Weights of a small mixture-of-experts language model, trained from scratch on English Wikipedia.
Experts: 80 experts in each of 9 layers, 4 picks a token.
Below are experts of layer 2 (counted from 0) of a mixture-of-experts language model. Rows are named router (the router's row for the expert), up (a neuron's input weights, with its number) and show model dimensions 256-319. Each number is 500 + 40 x the weight over its row's rms, rounded and kept within 0 to 999. Numbers have three digits each.
After each expert's rows: a language model's description of what the expert responds to; "mostly gets" lists some tokens that are sent to it at least half of the time. This comes from a sample of Wikipedia text that the model never trained on.

# expert 50
router:468496492551468459517487496536499506515519452457554454476523463527501458533462472544524423519466507555474506473556433419550443535447509504505498536572446531572456597590489493469517547498458473
up8:453556441549512529532478512565400428503547461493486465494497473506551408475460523516567521560441572553454556450532475468597483590467463434506527528531365504475460520486468559482468437524476450
up9:414496485566524483518485486509514520524552494505476537538441505533493446465441579526524487483427461547500482468502508512496486493496558473465605468553500561578430534507501481520537523555423406
up10:552499520533430429561519484605486459521489434492447457546484508511508530520464484471486536567537465502441451487511479528446552506466510508485528520475492571452529540504534533515463502502534401
up11:504497471466493514413478457459456520523487465495527420550514513493468512507522600534532498548459521473496499425502474520502564565477535519434501494493523544494509575511602522476474528552449432
up12:400536490497440445488449391561476530526569525484559457549524513523547463432513534473504465524478535578579540494508460524524504491515589415533497504490440449579518487484522542456519499533469499
up13:385536428459517520461466479472490452458608405551451456418489501518479402412455528454502470501535512504446563501467527477465495488467583490486511494470426515487517548474536547477553511525469541
up14:479483457514532451458429474468462497518505501482546457450503463485504457459432520525548451487491520548534513483540461461518495519483548464446587525527503516625521561529582514423523469514453495
up15:407480434531550490470488557489409519499509503604516525498484508591556487501373523474568456451493511546482490546478533528583545550497532483476625522534473454513504500509540498518546443570540481
up16:462512470518447414510464484462501509436494429515511445449484531551526508444482548561481537523466558447521503475480473487439474508495545418461525493507522496526470507503521556387458513536481504
up17:544525536481540494462511486442516522542500512471543481500498485499530505488495495494543464503497527608489474502473474447515565449541542405443542445567540489460408493479522546477553500559452432
up18:530451431497495414490498465502530514470493511539500515494395454401502471508484545478450490550498542562515492554511424497457456518494472512493557469477472466566516480551541481413486453496472511
up19:418494454451507523515485483500450526578503498553543497510529533602499443490524519575543368522489529529545591491594411473548523496464529470547534499599494497555489512546500500518523529495537506
up20:440447476467512440494513510446535456545562526485457532490552489528500536503477567525478458562512547561467454422469487496495484549519586558438533473592516555605530528450548496475538501512492470
up21:436546483520450462458425517524474503518501438459542523406453411496448479469464502638517432509528551542551519532495542527538468489483532497475509481566475561544491515479512448457578487545470462
up22:442464520478534437513501456535533468558534508553528549432502467505479423511506514509557416433478531612483517489499460462534571523432558498485541448512408476500486526494510530536470534427507434
up23:495547474471495473459537492574444507429509345471522469516529464513510527517437497522461486566512489543538504487503464561544524525570569503458480541473439517535552530491507560465566459512564433
up24:456536502479504491483488488610425553522538435510518490533446461496498471471538599536550451554468525473541499513482514454532504570510481464462546462556569474567432468477521447436591482487484470
up25:506438488609461514472497519480459460513505535506478516552478516501520420476509489518578425503453527535514511513499408473453435529516605487546500512505542443517490538472529538477487481524425464
up26:431549461507475521420527410467491476536493512520484438406486429476512491491459543499524459504542537530502574478470522495569490483522480401397517439454463446488508549513563521453510495543538530
up27:557506539563482417464474506518482466548564483525536468460486512547509483445467506490528484565476481517534533559499546512454526556514558492507527505530425478528521549505506576425515440477528454
up28:512592495475459483469482530568428461548529472550559502464432518536467516481458548536538475508520541544428476483486496490536488479524523509470542476535538486562498510476518502472555425500458488
up29:420493505543488490507434434522488508509561459494472490463442561561449490454516552506525432469499518481532498508528518490540475567448513525551558480464517455549447533486509492418500515595508531
up30:502497497440465478490454479510450526583558505462573436491517509521438455494532568521513405511490506502438461505520522475481428534415480494488448506592550441438489525545548474468546514581488498
up31:463488445485422415468486493556448430497517466549527520495461543475494478461457524494530516571411527535483567509461525503506462526476586517481557548529486560596492511499540512452499492523526466
up32:495480506514533489498507437532380453414466431545465508515551563578525465571487521501527524486522551558535541491527438501463461495496537508504536476521550474557462552514529520547472469575512495
up33:484517431530443431491437497564486521498523438515578463529468486478457510515502555529547502535488499514460492516456507466491485529470476485448467523488485510476424486516578517488544467446512464
up34:465508485538429545419445437524442455482572439450505476529500570473485541512513509533470474505418561512416506482451488464493466520497490503412519504558427449537489484520512489441467433570518486
up35:523493478570495440429487499556479457553461497509504488476471467546480559526516540537509469427517520546546529504492493462505480543533471493444521521509485468530453545472578574437524539545504496
up36:452544491598486483428430522516405502496567447461534460479501527482478522467511523469532485510465534485432529471516477450506562535495525497422571567485530563514511539547486511452521456517515514
up37:488545519493426506451491545491447600481562467553518512550523508491530528435492453518496488538475461533420494472460413447470453521480529519553492464605468591605527469429563545499514484480523484
up38:489522461492519409493497436575543496488508476504487472522495508486494452478508523458555548517495547566497573444596449411514412479508541434434584445476450442494452553561498488449571527536527495
up39:497576477450507484426389468518474496520510547488483448454562501470514454409445511554454455508470505508443535540527498519495553508458553465498567550455512480483536538522433447551520421513496476
Month names. Month names in dates and schedules, such as October 10, 9 September, plus pieces after Mar like Maria.
mostly gets: " October", " August", " June", " April", " November", " December"

# expert 19
router:406608457560495450494501460543483448531509466509550496415485431504518484472441504563580503567480498552514570542522491441474506541461532488532528525513439580532428483585458521464545492580553420
up0:512556453526440500510486406506452497462516434579544457482488452495472571538467507461475517459536554477493442524494499485522572486478507489495528416406503496463518485503506464431494505460509540
up1:479560466462555552476558481542521509485479432505520431494443458492479477562505545440543509493500584518491459438545449464486436559540495503446477429479515511527552500459562548452495557535421451
up2:527499492529525500504521435594453485507512443494459539526480468475527482445515487496516447540493535486423536450445515465502519608460522524508448514484492476569555512522495526425582559544476525
up3:505470392558444508509512547449456441578554469539540443543468440506520491580550506525517462550476507502454496486467497530591518554448590487487523500522451432502492560465558532444444453461465507
up4:518532518525565514466446534502497454512475454420395505458485576510467502578459510594469524577452449440428441489427522490582567498487518482498539544530523514476611571510552502500470493506464557
up5:452571582478510437514521521511431527516577494523483429484457496518498524487487540494542526463482497511517515465417484544446532514455489527494455576510536493487473533496619503437543385513550505
up6:579507534534493462418470449524518524456470481558468511542487447460464538441434504472549483448439505500547457487554507505518447515495504587465460523489518501512542478532543469477482400453498559
up7:489531524544408546531556503441505519479537468507442513502534507472465530520461580514552426462439539493436488549500455533453481504514524509404508486552492463523437547427557527534495476441478499
up8:560582500526527452501525466537502520500468447548584464482558525502506536499506536503527451441441531449434503518547522468506591460559529501497485519496431518501509531507449454462485474465564486
up9:565510508570528454568496514499507487541430489575551504561494491468471541562546532489465508492484529545500421455483514498462449500495470422516509427482504489549500554456567482442506436505440492
up10:510489525566481507494565478441513436556533538500448514445509434500558540489525472605441462449513577512505516519504522528502536528519541426494501564551521460448547493477503532449490537454545543
up11:564554489469484542455551481469489590480434559554484540553595471495532558540396539469523470499550456521458493453484452495564508507549557503491466459480566531515487446538591476466467453491531464
up12:540526512505472438532563512510493466507421495523462476509504429587498525513495460521535488452525576521555491536496509522481441493509525474537454443528510530471602494562528473515508535542489491
up13:519422479560524463464506425509483504494536523445559528491493462505472411453541488585533406516576492503481484579526552470533529541539562493528529506478544470496427546462502543482524547525499518
up14:503537486492476561493544494537447513449498536502568516453592479467439485584511473565553440445460498547503519540513446488517559524445567507511497439420450460564531485418540550434426466512490482
up15:486544503452455500505467467531543555579542456490471493483517423496517447488523448496504559519479548462506530445527475519552489481530474436533515586548509567445501477514460496489466542407498424
up16:490536509530508584539478457467522481532502508461523542523544523478508502469583531490478490522510456526430449470494480503450556515459549540551523583514480509476467524465452505479537550450434513
up17:530439506486455480407399480509566612548465523534588437607496514502461550534479464427461468559520557554511367506456470497523488478415463550514441420525474562462530517466470555479538539552471528
up18:501433503529522496510500543498528581527547518506452506547367389462455458571539531528439560537477494468469543440536483525533457501540515530499547553463509531517568498479539521483500485490450451
up19:521430450531494445479496475504447500506538567514437497452569417489492507554498496529459508577522491491546489456443530463527485511443482445572495486474423513507603483475533492507634469482470511
up20:480473453489496420544487547462473468541512516488397507543411545510415492512508513555467554472469469440468496534451476514511497479475475461489505534525536481464514466455491597548563545532468501
up21:457502531495570549518543607525472508538487507562550532489476555525493510550435503521457557468444493492456473462506499480537522538523557504525538443484508549468529504532579515476471506540489436
up22:416492461455510460495470481542521502492493522551560460479470505445519583489463503460445586537431486454489462488536466564467546510415493513584478407476486503505515504514475535490502542447481490
up23:561546528449493461536533522478511529507472500557425552572556503556545554470475548475469493493518519521504534511501441505583547475489446494425501438522490501514481538567449470524527493456528408
up24:481433558510452500553448486571492546520477531510554513540471577476425545449504577483486567575472560488489489445514505581549563494459507472447434493410531497472500525509488580532536495512480501
up25:559480575563494499529419526492471510529464520507556555553484508529432575548541534468440521528466493471435537549455481520554527479457564488425494572545500468481497565550561487468525456518406552
up26:482446494425425529530488419505504458615475472541453454432538511463482500455455558484550500487447549447547522496482502539516517494496521484471454536436458472488494450560468466446530450443473607
up27:448532434557460480496508516517429422471470452560535496515524517505539474533469457554506473530546454609526566535412398446519491566467520515505473540448537487526519523492480458459545460529499454
up28:489456459483484542464472475472530455505457485513530487543522527495538465506494514480545564495433498528501536495441487523497518482494493523466509446531423488604462524509551531515509481603446453
up29:518421427383552484517459571543454476483521447458519475485467412597476522509546475530557484546459463524531543460581440415473483519468540483504446559522486490529478481518544457518528535552524521
up30:421441470475472457500446564515514529545518558507545467585508502510566479530507439522502465485487548488505519512497447468454447535481443529490504512536486485457455520443564565541542522468471536
up31:480485554488546526491444515522533579569570475573505478502544510517490480466490476514480480449458454450528546551512503497495502485598552427533459490476494512522500472498562498522481460495481541
Parenthetical lead-ins. Words right after an opening parenthesis in article leads and lists, such as born, disambiguation, Gls, and pronunciation slashes.
mostly gets: "See", " (#", "featuring", "DST", "Gls", "www"

# expert 62
router:488500524499458472485514464470458509487518479525482449497528488564479445505517506516610483502487604526464592419543452509489525552474506381496591552517542467528501533454487497443551507549491488
up0:496504531464548470462516512494476497502504433514456412472521499420447521440511544477585514487375521466478551475503563497549590480531464491511433435500455496492518497483551554466448547490457522
up1:480538542525473594503468530590494467482552489553479594491482511516499469518513556363556496502504546536465505504496581484542527535479547439541527475485500585526549459543488497467464503533467489
up2:498499511453540528531494533487448517535525499505436500469523454520500448412539593552499488526478602491493460444498526549449489508496474516510574497446562510480485542509501533445547489523484512
up3:495457481442472526474476432472480524550522498546482452539450469525477539499449476444536432456425556584430542429467546523469438421493432504431525486570444540545528542529533507503531504550468498
up4:440551457548482502494487505501472527545561474521481543534482497509481489461486547501477534497549453511481475499511476439587480432408493558565474489523518468439490516547472517518487550494488445
up5:512531465521494527487509476519515455532538502546481526483505458567485528461427523497494443546546548511490540493524487466543484493433520503504466527557470533517466443569515534425577565440582515
up6:477497477478448500466507444527477396482444555448511489517520500465530508513517458532487508503453547516540504473535416436528504539536585525520562516546472524530454550465533486475562542538507469
up7:483516497539522517499462500549477506451488510516527542470464439497546447459467550499508461574509528543494539461494446539529492473482612429475483499615543490518479536523519459498501479549462565
up8:471548499540520554426447481601474457526525529562501438546442460545493511499468561484528504508424476555444485519483523472497474519470589465557526583526470489518493496553481537556502454492483516
up9:540524482551455476506508449513415438475530504578535518517508489488471490437533484530499438490414483557431519590545519460462484487535521509485518513484511506505448581488521492495496544516459468
up10:471523472471474479483505533477510524549518444524518481473524486501466497493475535473522507487472512472485494460521387510555443598421549517487542491558516507523454530495511420459541463541449502
up11:510564458528451506508430486517576534535540432532579486468512458566469492528525495524496462524501570530441508546474480488563480529450539554475508466533541562538480606534486537409507497468508463
up12:500499499471523501542491491518516470502506506409468534529479449480561467522519473562532543453410512475526505441470440456460515447546590531507490506492450563568449482458506539506483475528495544
up13:490587485569536429550532490509539519489423510505518477571531536500455512490390575526527496528461545546479467476531508467555491435492468526478503520486489404501448538521488493555504475534481444
up14:481423427500497461511469477552509496505534502536463476514463472555517466538415519536498395476536562464545601447525496527565549521562498431513468556469499487587449439537547473486526491554495473
up15:471509490475472470395513438527455482503551466485550368444512509527477538492539512506575528566526445579488513518454502480480509525570514559550492491536447514495502507447512489455569490550507515
up16:461505429523462454592530512467464394527445435531520498491479489529532466517475556525420506500554454531567431489537486485548538587491481541509535512538462455565522495534549503468530553509452536
up17:421523507507453483483485441511457515532505520550562460517477411509512449539496496506439496454437545477508467446519533490484401488504526504482514513531495505516463419578498513442557510503509491
up18:475516531567576519418474496483422534490481467546432501471459479472507490448485498589534531462467533514504496524396522494411442498533475554492463447568458510503498456508493527461529543544513539
up19:478530471541439515511499452505510488576453496562534438512489475532463491487478550576492502548504504426440506432527458497559467569516546474440513519450497514516509548563511520482506548520510537
up20:479479493462401489470458534490552511596490503538502541528429482553477402483417484512506499425451504567440535517478522521536509542422526495498526511530489611520476489592564509515486511507548480
up21:442553503501515520503519473610412487546552479518513440469452510565525501496555524477593518470404607429450572442454521470488491489546452518465471515541457536574487469490610495546561434449438458
up22:481540500514477468441463549503501503488495464507529407411588473519488555555520493419513496504470465483587428463593491473505516494502528457441565537515493468484467489459491513461502549533458506
up23:524466463478471526533497529533503513580565480506518529459389499613470461452470530445485545498468566482480484527521494539476509488464437485528525462524476507514514499519568536515466453520515460
up24:500535496516527435545498525504529490507526524493532454476500487536516430442505525528549495510424493467468526502491469486522532563412489513471481538482504546557461493466436568499605512463475435
up25:475579523471506515543560544456551510548557531488548485477533525479472530484507480469540438450553491573549456499463528477537477518432509477544457574530504533419526444508465490463468413500450523
up26:425510528470455491547536490524405565524488493480505527485532502467483517452519504541510518479485474563441494535527498395600502539393481475455580541530543514508517478468484578497626513485431521
up27:446520518485551482510430495547493490484523535489482424450442482550500506474471479530481535526456621510508525470516432491502506515572441493463528517515455530533476493528517523424547496420570508
up28:449565557474507484500541542534507442549490506521544459461488457529492561542509496541536509502447549547486450442544576477597499499489472534435468445467437477482459508437548443534484542446519558
up29:426518510519455492507460551495510526541487479548456475508473485555539435419537469570528516448523484484500519521423487476574498545503531506458509527513562529534483562537518479442593486433501476
up30:424486493515414528531452508481471472478487472511449485518457450488547426428467496499472457516452500505529443534396442517493435482463517425437437544511473505541474561486496419484506509493538456
up31:476517473579544493489500507505457509543506502534510508525484519471444425509456437538507513468517467525556537532522464549518497500523543431507565552469505437505557542494506514434526484491424515
Later word pieces, ISBN. Continuation pieces of longer words and common verbs, e.g. Theological, aerial, northernmost, was, have, plus ISBN in citations.
mostly gets: " ISBN", "{\\", "digenous", " representation", " parliament", "bil"

# expert 21
router:447471412475478497490462499568513542537505485548542519439464512516568464444504591512480473510525566532467609474536442520524530513473533497474549531525464528515487509538465543517526536472489443
up8:509538492501419525495468453514427464535537476475537491506529501524490486447450478518519514392502536436495490482534431553551425463508516413544554482517552576509530560581487510446528410483472518
up9:517504443526476501462476463474517521506541456436511507460484487562480521474510574516501516574501557511454472461520441466567453537437606558542607510542487572451491496503562441436588455510528543
up10:514479460503482560455515505428517538549483501490558454523516534399521493460455499470523520464483548495527554466469468467449487500441472499514548499526552515490478509508514454440527511472499554
up11:554543465523559531449454528462487466424496440459485506529459483584460510499534539519505460498533567453497518485521443447564552473508528490512543535479487435490476505509510542474527495537518524
up12:504496455498448554519462512467479499496541501502476533499464435442519456464443587517544468517431463507430501457508480489516509501440561505457489562522510496580483535565523542431576456546510447
up13:462525437553483489457490513506483477513531535466500493525492436522487499462497570511484455500424536501527564465515466489510435586476543469454505521485436459472484533542443506398514429565483488
up14:532494460467532444407521389504481444519552525586482503514499504579438517490455561473513473538562452463554515486511534495504476525521484493473610481475469576508512537466552560467515428540521488
up15:511489415471467444442485427528508531575479483520460544444461491522526465415391579451581531598457569507492523486482460526484512544429543531516468476517482592484517499513483502444516511529463444
up16:512534481500370457516454406474471490530495473544530413497447471481485446419468504494615419530426487553418632482497466479565454530484551542504524501505443535531514525456532523506518396527465452
up17:512530462509495503529469412496499456541461522535525474484439520509488471483437521521536411512520465527478544495433528479495475539453591418529485494497476490544437555543578540407527490533518469
up18:570473471485490470410407430535427459509446409476552516434454524517481422470451534485491472497441509481477515489498469459516461450517554444526496491526455530507552614502527482474519414572526519
up19:521502497472537440509538479538553487535524488518497498462474478488476502468432535509521558589468581528550523414480544474542469542534485477516508514556497512514442526468425484457583482558470500
up20:490562422422548497438451553583468498476576455500519499405526499546498453463471560508569479439431517498459538445529448542522485563477540454513582532533489494501477448488518549415496525488509444
up21:532488540538467488455532532491483487536473481534521570518442514508491479507459479502495556485457449487480510451553420445501505512480465459575472462480491473564445521465542606463512543529521462
up22:412463443509517421528461479490497521528493447463589537500508477425540512404522524503540488569517503496536480508478503466519444485464490521494535477522463502459499548492430488416525582556438513
up23:498530462506483410473433519528472464422611437466481486480414480485467487452554464515587462562498501504467521429558522452483460529442551513466518491548445494519463471553557500541518452565514420
up24:503498468495442520483485496533490487498513462483546531478503418500542470416444516518548482498441488468486478522513497479533527549486528515538556474537461566556463540517536485438534462532589454
up25:503561523531486474490538492548485572496487551494509476445407543564444414494463555504496517490515557500494475453472498544467523520398546413535555440460383525519427458505595509447483498481498419
up26:432485489437517490497512468528529506490524511514531476494572508602462440499488547487529526506511527480466547510521473532555544542481458544513562449515502549477537449517513576439525514489513475
up27:510577491452472424550493511469427437469498547496446506457547515532541521469443546521546561541421450488548499443450485516534461542467503480453521465483487458485507483532512505444480459495462490
up28:550500520510373523457510517498454537543465521499461550479478543486488468528431440441543497490500487468453457478508508495537547476583551465498478547555399488482484470475491464514539445595535456
up29:467511466498448449467494502551479493508508455550509407474544444539495398492520435481519434527504453505481573454567411432500501489477527370522532513545522524474532568539561544489455490587459462
up30:461513489481560523447546492517534476517527507514497514442513475537492520549430580549462478510480547509481510470504480480567475564453470456387566580482437511515505516522483518463574482505460559
up31:498484506529459517479543565447464497549454442533518501554448501491550530524464466521451463499478503488519549429478442431462484514518455451443482548497509454540486487458537555519512499477516506
up32:542515496523505466497418553413437530506522480487443548513509407514507421415459560559549514500401495485495524507522470473526441485495511461483510498507475475478455459530529534456509472541477484
up33:491521446505474481399500519468477465481531440447547458484540510551512504517494551530587559540492500517452552469552467445503458483428451401452479596498378520477522544578515553452529492480451538
up34:429495458459506529524432494535455503532541485518489500459519421558483512503470493607497499488465531527579518453562455412484474508437596485479561506474527516491480498497519531473529471508460526
up35:529499487550516530485464463405533445540458486542433556502472425573461444576456511551413493506400570461466436517498488506575500550494524490510519505505542487477453440512452466490522466536537446
up36:520510469544426535498439510460512436485574505492516485504506430506473488426438538547530501536469525490443535579494482465504433498457523480525525564467453504523484511477548517501551479529514510
up37:508510478444549445398547472566501543518564460525487482520467470502452517425505543504538466478420518513503536471574511457516483478443517462517487513503479491568483539487559550440556503549467442
up38:462519488543403448410573492486535447485584442518474522469551405533471504422464508535568535499537548496462529436462458465561477548443504513479547536526410509521481482607532503455563462476571480
up39:514479490500523492507438558531482415517544428503600497473494505477508441492523547563466494412532508450529489430478490533504497514440466445543509595505560429581491489510518488519514494550554467
Mid-word subword pieces. Word-internal fragments and suffixes in technical or chemical words, as in -op- (oxopyrimidine), -ne, -fold, and dashes in ranges.
mostly gets: " research", " surviv", " million", " poll", " percent", "present"

# expert 59
router:514528434527472494422493506493460478472528511575530441478506512530396506504404503530504444524506501500482564481502447456602460512490513502441538526537501493566449482592540501498559466524512493
up0:464477490539504479528459454474550450459512526474476487426451481496550462537472534516549555496462528529548465442473572461452558521460513475596476503507449476531421543502521496507489484485514483
up1:515580483534401513433446495491502539505462525548449435467433523509488424477488480529487453524391473507540496462521460493506459511461604465514472525505506511566450494490515512472534494492526494
up2:425522430467526448549481525547456477554485541457572498478438419502482495501522495568519444492467446525561489477457459502522498537481519446522485496482572545581486512540492462464497525499551471
up3:461503507548548443507494494505460402494537470496516490509493478498538461415568528553465502543509467467553561495473470483568462545461532502543542506484497540507391543472530509457491492497492528
up4:533473513531513535522537421495468540563498472590556449544562458497485560451552560505544449525488510536525474512556465442520483516540440505540603571544435495470484575487467475457536495514563537
up5:527534437502439472449450502495451491534555497526491484534452493502479508496541538526469531611418470592537473453487514419454440516461498475527521500548483459498471480486507488505423497561440503
up6:505535500584514481487431484501525490496505469451493517423462438520558442483502465510508491462459484525499517441445437461498511552526506439577568518489572529461475490537572561439520464539468489
up7:481510439517481439453451429515534506579497428497512491513491508515502466456558503545503515543438478455503529460457483475504445452478523469540478448510549499464544477503551530413521468522490465
up8:538553475483485512519507481581487496483471521452486453468480461492512485458490534523505479580478522516502475482481433456563412564426474523564504538506494516524499452530525535436586537563495442
up9:451531449523436440470489473494513451550445437529492514542477458498525530445478523508558488498520555442499435439478477494549444486519503500512500475508493528561429541465522514492509519505484459
up10:470488487509489442447480549484513476541456437520523495426500397474514499517452490506508472501506544509532479516459446443518399505439497540507447521504516556511458595509517564463493447491447514
up11:508530498503477528460484442573540459502521490474513485511506525506535492476522537541533493562430492566516525489494400456538497577406538457492495530506504561557415484474483497529580495509509431
up12:414498446585439467431490486419504527545536507519469490478455497543501516474449495494563413485488521540552530426499486457562471562482543437470534486471507567496494500474502517497517439565547509
up13:441480496546446503572460500500521501503515517489562502471497467502471487461528526452567502453484534525479467445539491482563554440524495503544520472581461552456453471568450544469472460557529470
up14:501519434525449537491507486484436524505559486443504486472446503576485514488514513537563559533489535559499536441543447421529547495451528499440521506502462497522429509477484471436574461520499497
up15:519612448603483491435513477471472478540519463493481526470493498538536454488459529559529495464454582501444478428507460495469477493472498481498544506578465502542423499520483515475554430505492472
up16:524514412573464491518482445471454436454528501447513520475474447494489540424493499506581486516476493456521480441470500488436496514489537490449540583504474476578502519504499554448480448524462544
up17:469518522556508505512471510451537477512488561546543509443496473547507482426450511477471545478429508443531572472506481432521546548415562504510486472535503502499495497535500571513502500504447498
up18:497523515518470436443471524536552498522467516536570457422458467542495473464490503496585540504464498469519518479426479465478538599469548531414511516494501545516485551491499613497505505571483542
up19:453490467497468490499461480490455489517527430539488451474449511487463451497441535522511402535460502504500513524508442484539489527452500488437610541508436474605494567505545506465557478564442479
up20:521516541523514444415484430524486506542461413506499495451491556479491460466451528557520486515510504523493495444476400452490522512528566519491598502517423563525468559465473541440508523499546481
up21:445520503513534522580507473529491456478532483500538550500505472544415519462480496562507434510452469479480526411502523528583505512482572505472485481556489467510501529446516513497502457507468421
up22:515545427480425443441441467522469445494460492544565534446481490495520548549511553603463464488488546536489480467503518427515477515484488455509525488621487502575451554464536485451547536519456464
up23:456499529518530514563497547501521490488522528489542494422520460504476471463458575499530448539505454472465553501535475508543476516478520508524565582539576529510508495537553530491564494461442496
up24:541519476534490477497537490461493499432533491547466548475465452544427473466510490558507440490523450490557525529494497515517545543477550458481565531497458496494465506515563545479489502512453437
up25:574478482582475480519482523564504521528514429446506466419556515542511464457479542507523532585498505453513520463479480459512482513422554430514503497496481551496472547492547538450550494639411509
up26:377541501599536425561496462504477483507521462545532416452467490508504465433441519477456438549492593504505523469424455495562485526519476465463508521575481487430486508546515534466528507458484480
up27:512477396566497436485488443498489461488468479498528506496487539495488568511508544454507458521453542511496406465493503466507478454515493524526523474444489554527482500468453551464527472479419465
up28:524520515477502475508529550476550517470488527509538527518465487547595485465443562507479477516466524537489575401553512498525508547500566499531501521475503516551458475480483541501543489479497468
up29:498509488492455471465490490478461463481503457551519532513509409509523493453590499526543447488484476419484546505569500463516534512437521513568481511473412500479462506505501597515522446479538496
up30:492414517464488457524461422495512458514542495508532496552486468517471492453484515469490562588448488596541471465551459491535498441443524489501479509502518610505488467529422512486531506562423485
up31:481489501551516488513480492485455486498543521548558516491501500557514466500528528549491544514530492465530560439493501488505525487505573436482455560505500550530493585462506491551477474494510448
Foreign names and nationalities. Nationality and country words like British, French, Spanish, accented or non-Latin letters in foreign names (é, ü, Thai script), and of.
mostly gets: " Kh", "ü", "ร", " British", " German", " Russian"

# expert 0
router:467568435556491453445500413535489483537508449445516512459504489509448431498478482558523523530459484493520507495479445413547470566461539448489490523513489498554452542535523515480547442501530472
up0:463458510474490556535454544504422408460534579434543455517516478408507486474505566503549480570516492486529524495499531428527418477492520536519446472435497525542464467549482459515544508572502528
up1:546521483533454500535532550494505481538512426498577518509524535465514527521532493551565484540528562474519417487477511446548526546497528521436489524510449499532538550523554569483546521494452511
up2:472449526532525482387510463452499518575531481473536435470482413451537487535450503473481460487567540459560495498536471472554501540436528505443536473477485456555446527451509540426590489441515509
up3:493538496413465478498457557508489470486500444530435447521477472497495389493440501475523556481479517561473552475561464512564467514536463518507502478554436498532440459538543487505510505560432552
up4:505519516543443507461458552522468470498508497508436546498511460523447536442418536415535560510490497492470565445463469498577507503464581515495516490566472525528583472444560525475553479540589526
up5:536490442555523491541516513482463534474539476539522490562566512495539469478482451470512524480471474500514468481493531535448503429417490478496529466443531526520510515493520545519530449535492473
up6:481420422554546551467547480456512516518472522546513552461455487470458524471486497473555482474523530502527519490534453440541480491512576481460499490478509509526454584429415427525583541528503472
up7:537518481502444437496463491498515506456557470478470411477489525478465499525543518516556562486516501519489497498589487442474507465484521459535520533500474445521488511517492549509533575455445460
up8:532419487515498543504508532553462506500435487484540528483488495555543498509461494493535507478474516439470500408536528483565397527529496493528515431498539548481470558495478501437493486447538518
up9:436472474534545482507548553461557527542527544464529489571558502531570519557481524394414480509522468532508461460485498540474490588443479487494505413549458502469483543462613547439427511498468508
up10:486506487437395508501514491449517532481521445536485534468498486545432459427435531524582466480558531534457529488465487484481473523524472457383571523561481434570516527533551514462482492463615532
up11:437454423545525414479495477483522457515549439553541516481446491595451458519511539474483469520474556486487515416496467460526537557535501460421534437591449503509464580500500497467506473476569517
up12:542430460483521515502467453486474474518532446543490539557567485473520459531412444506474512530451516446449443497518465536566515531523564524538466487505526535517511516500478506482519494497463513
up13:514491566531476498512545494480493497472462488438456496538492481435464498516441527454503452532503528537513547465445508495457484472538458576495466496561421469446534509429429444456540464500485562
up14:445557471536479534429461471469554467476509492558426453457419519434429546519479501532451547496503500559520530551537486531516501476518454474476549578501417509573544533493500575536523475550528442
up15:522551492469477453437526461453526413525546500579530535427544529585480537481413494491548431572493559466519470466557518418514544500490421468515520470497477467432427536488437488527503543555537543
up16:481552495567456502551547471492530445420585465544521539473512506520419538542509534504458536467499551499492448483515493517482528463487436456522478503550501467464500532472526572457558459510507560
up17:550559563512500492438545489511466512507445440471556473440435519488537472488582487480447370518532503540415522512495514492588477475427485501526536480419547471407485473436533532536528535505444512
up18:434456491426563510451522554515582518571468532417534473521442532553517423448545491531444470485458468469479469492458502486557480523499430490527543470482508564519460532488534539519570442502504479
up19:464507406519447465417420500510423468526497528493503465449539513427392500493471478507484470491512565515492516441528521454531583509495536483508503446508526498516527484507462510499494497448546571
up20:494517504547524435448473560538466547562435504575570419531567469510524487561485500531462534457561460581490469454455527453475505536480505491489453548520491536471576528552458528462589527528521483
up21:502547506557527484438444509537496468511499510483484507468487460512504414590515459477495550527478538441515535454505434465513449441515540491564507473442497457460432542511564472569512438511529514
up22:568584475574496498435442536472483429482522436496545464453445517577437467441449494474432497544527488465466450502545459528572432511471540535481461423501481469496506550464559575402512453434447597
up23:485545492491581469495483501503540472579460519485532522547496537510460555465515565538524560517441513437447537475434556515513525548481485401509557526529526456533592522435564515535538505510446429
up24:531414543503556436440448518566557458559467453508477460461533471493518444490540532551567444520509554500532548491532513480579478543516538478419555456475494519537450477497494480431507524564494431
up25:498482493489507492498373486564485472551516484466514450476465465447537500520510508511465492529525529538541557445562503492548462511448511445519498496490516491549526456521457546488575464504476491
up26:478479565469424503515471497419455484453548523495482585481445535427483503538507537461477493455537600494489522525438484525493558484485478532446498542463539467472550516481531501472534399506395531
up27:477501457485491595542465471537517475456524506431463543531489410552420510472443575499496530555477515482555532436557465510520479490445470454467524426477478485525532502425546492371490417502510596
up28:531543459592471534474510472490462494479492534573543462460472481462463497421414507533489534530501498536449477493455549470528579500539456434536459522468503404556452491517510514481591504527499560
up29:484541527391444464472509497534559469503478503509566472422459430504409500501488468528436493422491524515525479460487513540511468561502467512494496455444432481515419461488445547531488505527503524
up30:464570485498557462446475444532452479490439444481537418468453489544542528514484472482503519462508499524399479497557433485438585495409461477457578554443524509486467485490458539500519505463496454
up31:525490448554489557513553461468553514453514552498495447410454495476464537494485430489569478517411563562527585435551453510498506465432583485494529555457461500498495564474503535516449563501450489
Quoted speech openings. First word or word piece right after an opening quote mark or bracket, as in "our little Sarah", "yes", "It seemed".
mostly gets: " Species", " Turnout", " my", "www", " we", " well"